config.toml
d_model = 448
n_experts = 48
activation = "squared_relu"
normalize_top_k = true
routed_scale = 1.0
balance_loss = 0.00131
balance_bias = true
router_bias = true
init_std_router = 0.00854
norm_eps = 1e-05
tie_embeddings = "early"
lr = 0.0004
grad_clip = 1.0
dataset = "wikipedia_en"
Below are experts of layer 2 (counted from 0) of a mixture-of-experts language model. Rows are named router (the router's row for the expert) and show model dimensions 288-319. Each number is 500 + 40 x the weight over its row's rms, rounded and kept within 0 to 999. Numbers have three digits each.
After each expert's rows: "gets" lists some tokens that make up at least twice as much of what it gets as of all text; "mostly gets" lists some tokens that are sent to it at least half of the time. This comes from a sample of Wikipedia text that the model never trained on. Tokens count by the router's weight.

# expert 22
router:481550436581499471513509482454535495392540560485473518523444517479489483536569577485517577482453
gets: "in", "id", "qu", "bu", " Se", " bi"
mostly gets: "in", "id", "bu", " Ko", "qu", "ium"

# expert 39
router:533446503433507519495435535482485479514388549432501563438500496509549506484507582489514519501548
gets: "mo", " new", " dis", " public", "gar", " Total"
mostly gets: "mo", " dis", " new", " Total", " Born", "gar"

# expert 34
router:473475448472525537530507554534459544500479543515450557476482522505506462502428502515533510505554
gets: " Al", "ce", "co", "ba", "ve", " El"
mostly gets: " and", " Al", "co", "ba", "ve", "der"

# expert 20
router:533537494537559541531513468531441497453478477468572520467497589481504485486510507448468550487561
gets: " T", " G", "ry", "ir", " John", "lan"
mostly gets: " G", " T", "ir", "ry", " John", " Mar"

# expert 7
router:468489515562513488505478505506402429521487485473429557507535479432593552473496487501572479485368
gets: " of", " was", " with", " were", " are", "ation"
mostly gets: " of", " was", " with", " were", " is", "ation"

# expert 28
router:554548518429577511441494481542499535528481504481506499493540421587516500595476594508518476501525
gets: " for", " film", " season", " team", " used", " made"
mostly gets: " for", "ated", " film", " season", " used", "dy"

# expert 16
router:427468569517491592486498487536513566491459490539425524500458528456560525467520518497524541472503
gets: " May", " August", " $", " March", " July", " November"
mostly gets: " March", " August", " $", " September", " December", " November"

# expert 26
router:482481535524445503458557540539509541522467512583489489507519476568479442473499512540456499470463
gets: " time", " South", " mi", " World", " years", " War"
mostly gets: " which", " South", " years", " time", " mi", " Party"

# expert 43
router:475511436499430544494560523437460523508545544411532458483502455481593515477431460457481434544457
gets: "m", "z", "sh", " Na", "ov", " same"
mostly gets: "m", "z", "M", " Na", "sh", "ley"

# expert 35
router:517501555512483439482554497550547481489542523440561513520548461563447511457445444528485495530398
gets: "man", " p", " Sa", " As", " University", "cre"
mostly gets: "man", " p", " University", " Sa", " As", " School"

# expert 19
router:486545521569495478479441524507501569566570470558555556514447487493540418523437499468509457458483
gets: " The", "The", " Ha", " This", " album", "rd"
mostly gets: " The", "The", " Ha", " name", " Party", " This"

# expert 31
router:535516519443523517514543522438485439459520468538503553483523476459541534509532503412483484518479
gets: " (", "or", " L", "it", " first", "and"
mostly gets: " (", "or", " first", "it", " L", "ab"

# expert 27
router:535439537555482464512412534465480519431557515460521497515463449561456464488474508480557538447460
gets: "1", "op", "age", "born", "pen", "je"
mostly gets: "1", "age", "op", "born", "dra", "ob"

# expert 24
router:438500455508536536492519510415526480583478574513454562502479552506453490519441478565551522489520
gets: "-", "=", "x", "nd", "vi", "con"
mostly gets: "-", "=", "x", "nd", "–", "gg"

# expert 38
router:425465517458532499464509462533510495637517469522467490414491583483569493468545514469465519419466
gets: ".", ").", "ies", "ries", "\".", "\")"
mostly gets: ".", ").", ".\"", "\".", "ies", "ities"

# expert 23
router:474555519556530542575535481464475531478438572467486445402493487478488419470512437487482488479432
gets: "ed", "==", "===", " ==", "ment", " Re"
mostly gets: "ed", "==", "===", "ment", " ==", " Re"

# expert 29
router:407500417465450454478492431495556507492536551407523466535525557503484524545490493498559541536543
gets: " ", " be", " de", " also", " C", " E"
mostly gets: " ", " also", " C", " de", " be", " D"

# expert 14
router:449489511428457521480471528536496511492557427574503434528494497511483484498486485551549432513480
gets: " I", "u", "ri", "wa", "v", " Mo"
mostly gets: " I", "ri", "u", "wa", "v", " Ca"

# expert 8
router:462483493531483567485488582565526520398437436497465455551471562436545485499544504538512490554538
gets: ";", " by", " from", " –", " =", " into"
mostly gets: " by", ";", " –", " from", " =", " into"

# expert 36
router:470540432460513503461466485547531434415449425483486475425551527505488480499554506522482475531539
gets: " |", " J", "ca", "*", "ens", "bl"
mostly gets: " |", " J", "ca", " Park", "*", "gen"

# expert 1
router:577439468549469445494473428487488520525520510457475486488479479461519493413552529507480499543509
gets: "th", "k", "c", "w", "ch", "p"
mostly gets: "th", "c", "k", "w", "ch", "b"

# expert 9
router:460543498469542515477476462548519442472497530491494469441475480559467535514512509524483447492473
gets: "°", " M", " H", " V", " X", "min"
mostly gets: "h", "°", " M", " I", " V", "V"

# expert 42
router:537525445529520412536575467485386485463533516530559466504497526521499527515476462473540526507532
gets: "er", "ma", "ke", "am", "im", "un"
mostly gets: "er", "ma", "am", " Pa", "ke", "me"

# expert 6
router:558482568452500535403523533576447552506472528528505485510456554507468518467483458454552432580484
gets: ":", " A", " S", " B", " N", " O"
mostly gets: " A", " S", " B", " had", " N", " U"

# expert 18
router:454483550507526484517469560436490557604521469509601496574516511463525480529503543565456572465517
gets: "S", "on", "N", "A", " W", " F"
mostly gets: "A", "S", "M", "on", "W", " F"

# expert 0
router:468516552504510538495564482468471552474555502528424586456468493486419546458555507491552463522467
gets: "|", "–", "se", "do", "sa", "so"
mostly gets: "|", "–", "se", " she", "do", " have"

# expert 15
router:479486541528446490486561476526515511406560405488451453479442469437469557553424531520548532484486
gets: " not", "de", "la", " United", " c", "ru"
mostly gets: " not", "de", "la", " years", " United", " out"

# expert 45
router:548513527523465451476442508501462488430544508514490560532485541461425471462501489447556524442525
gets: "ing", "es", "ia", "ar", "ian", "ers"
mostly gets: "ing", "es", "ar", "ia", "ian", "ter"

# expert 11
router:484517533461492510489472510498503522563548546437525537453470546527509447561452526527442487473509
gets: "mar", "be", "za", "ven", "mer", "val"
mostly gets: "tic", "be", " but", " She", "mar", "za"

# expert 21
router:469485425579536471480567470536530488499506481516454474495502478519558479466513429508435467505464
gets: " re", " it", " St", " one", " part", " later"
mostly gets: " it", " re", " one", " St", "pe", " part"

# expert 30
router:487498487523511434542500492505570510526519504520474477524486447498508505509412525471474482527449
gets: "2", "9", "3", "4", "8", "5"
mostly gets: "2", "7", "5", "9", "3", "8"

# expert 32
router:460467552494534502543480448530544425570498488540514569488474541521465543430497457511557503510562
gets: " He", " It", " She", " States", " On", " For"
mostly gets: " He", " he", " It", " She", " she", " not"

# expert 17
router:499501491527470476502465516464512502539416495509554472405492583543447540493460548492497497548477
gets: " in", " on", " at", "h", " during", " under"
mostly gets: " in", " on", " at", "h", "en", " during"

# expert 5
router:534466495457499567541509519570506509508552481412435470519459517537454542497520484550498515507574
gets: "0", " the", " a", " his", " In", "f"
mostly gets: " the", "0", " a", " his", "f", " In"

# expert 33
router:510495523444480481475447501479574489475521511461541399553544565457591529470518483503466520515532
gets: "s", "e", "d", "y", "a", "t"
mostly gets: "s", "t", "d", "e", "o", "i"

# expert 40
router:502477556526480507563516487513448542432488482551518491401569483516478534512449487454513506505420
gets: " that", "ic", "il", "I", "O", "um"
mostly gets: " that", "ic", " I", "il", "O", "I"

# expert 25
router:480521529422443552536471538541499549522499431513425511526515514529520474515511507462416513381483
gets: "an", " —", " Le", " Ra", " National", " American"
mostly gets: "an", " New", " —", "tic", " Le", " Ra"

# expert 41
router:507589443504505475451524531463476473558549566530486445501486387428478427548507501563505489518550
gets: ",", " and", " as", "ly", " an", "le"
mostly gets: ",", " and", "ly", " as", "le", "/"

# expert 47
router:467446472519442474542491503471484495515544493536447518493524438486565513571512472447467488598407
gets: "'", "ist", " con", " Con", "ja", "vo"
mostly gets: "'", "ist", " he", " con", "ja", " National"

# expert 4
router:579430517429503583460449516519527492410492467448503515553481499504558510466540539498468527506462
gets: "ton", " Me", " Co", " Ro", " Car", " Ka"
mostly gets: "ton", " Me", "land", " Co", " Ka", " Ro"

# expert 46
router:487527485495383531533509501468566547449509529472399479502561470496475562592562406493437580518533
gets: " to", "ga", "ci", "up", "tri", "mi"
mostly gets: " to", "li", "ga", "ci", "mi", " Bo"

# expert 13
router:502478488473478457445553505463565474455503471540521522565496448539500439426522483494507494491412
gets: "re", "na", "to", "lo", "ad", "ho"
mostly gets: "na", "ri", "re", "to", "li", "lo"

# expert 10
router:463485487471501516485439549496513502477525524525548440531541506439539450451538482444511395449450
gets: " P", "ul", " over", "Re", "rus", "Th"
mostly gets: " P", "ul", " over", "ill", " became", "ell"

# expert 3
router:546475441538579541505446504494461448536496480479504550521467523522373508554500515510498521431503
gets: "\n", " is", " \"", "\"", "us", " has"
mostly gets: "\n", " is", " \"", "\"", "us", " has"

# expert 44
router:511536580477536499456492474454465510498497516501545397515485495464533460502603456433489484515471
gets: " /", "ka", "″", "---|---|---|---|", "ki", "gu"
mostly gets: " /", "ka", "---|---|---|---|", "″", "gu", "ki"

# expert 37
router:524441468500506561494420474513537512419460528470478430476541480521511542501513503415505515502526
gets: ")", "al", "%", "ra", "ro", "el"
mostly gets: ")", "al", "%", "ra", "el", "ro"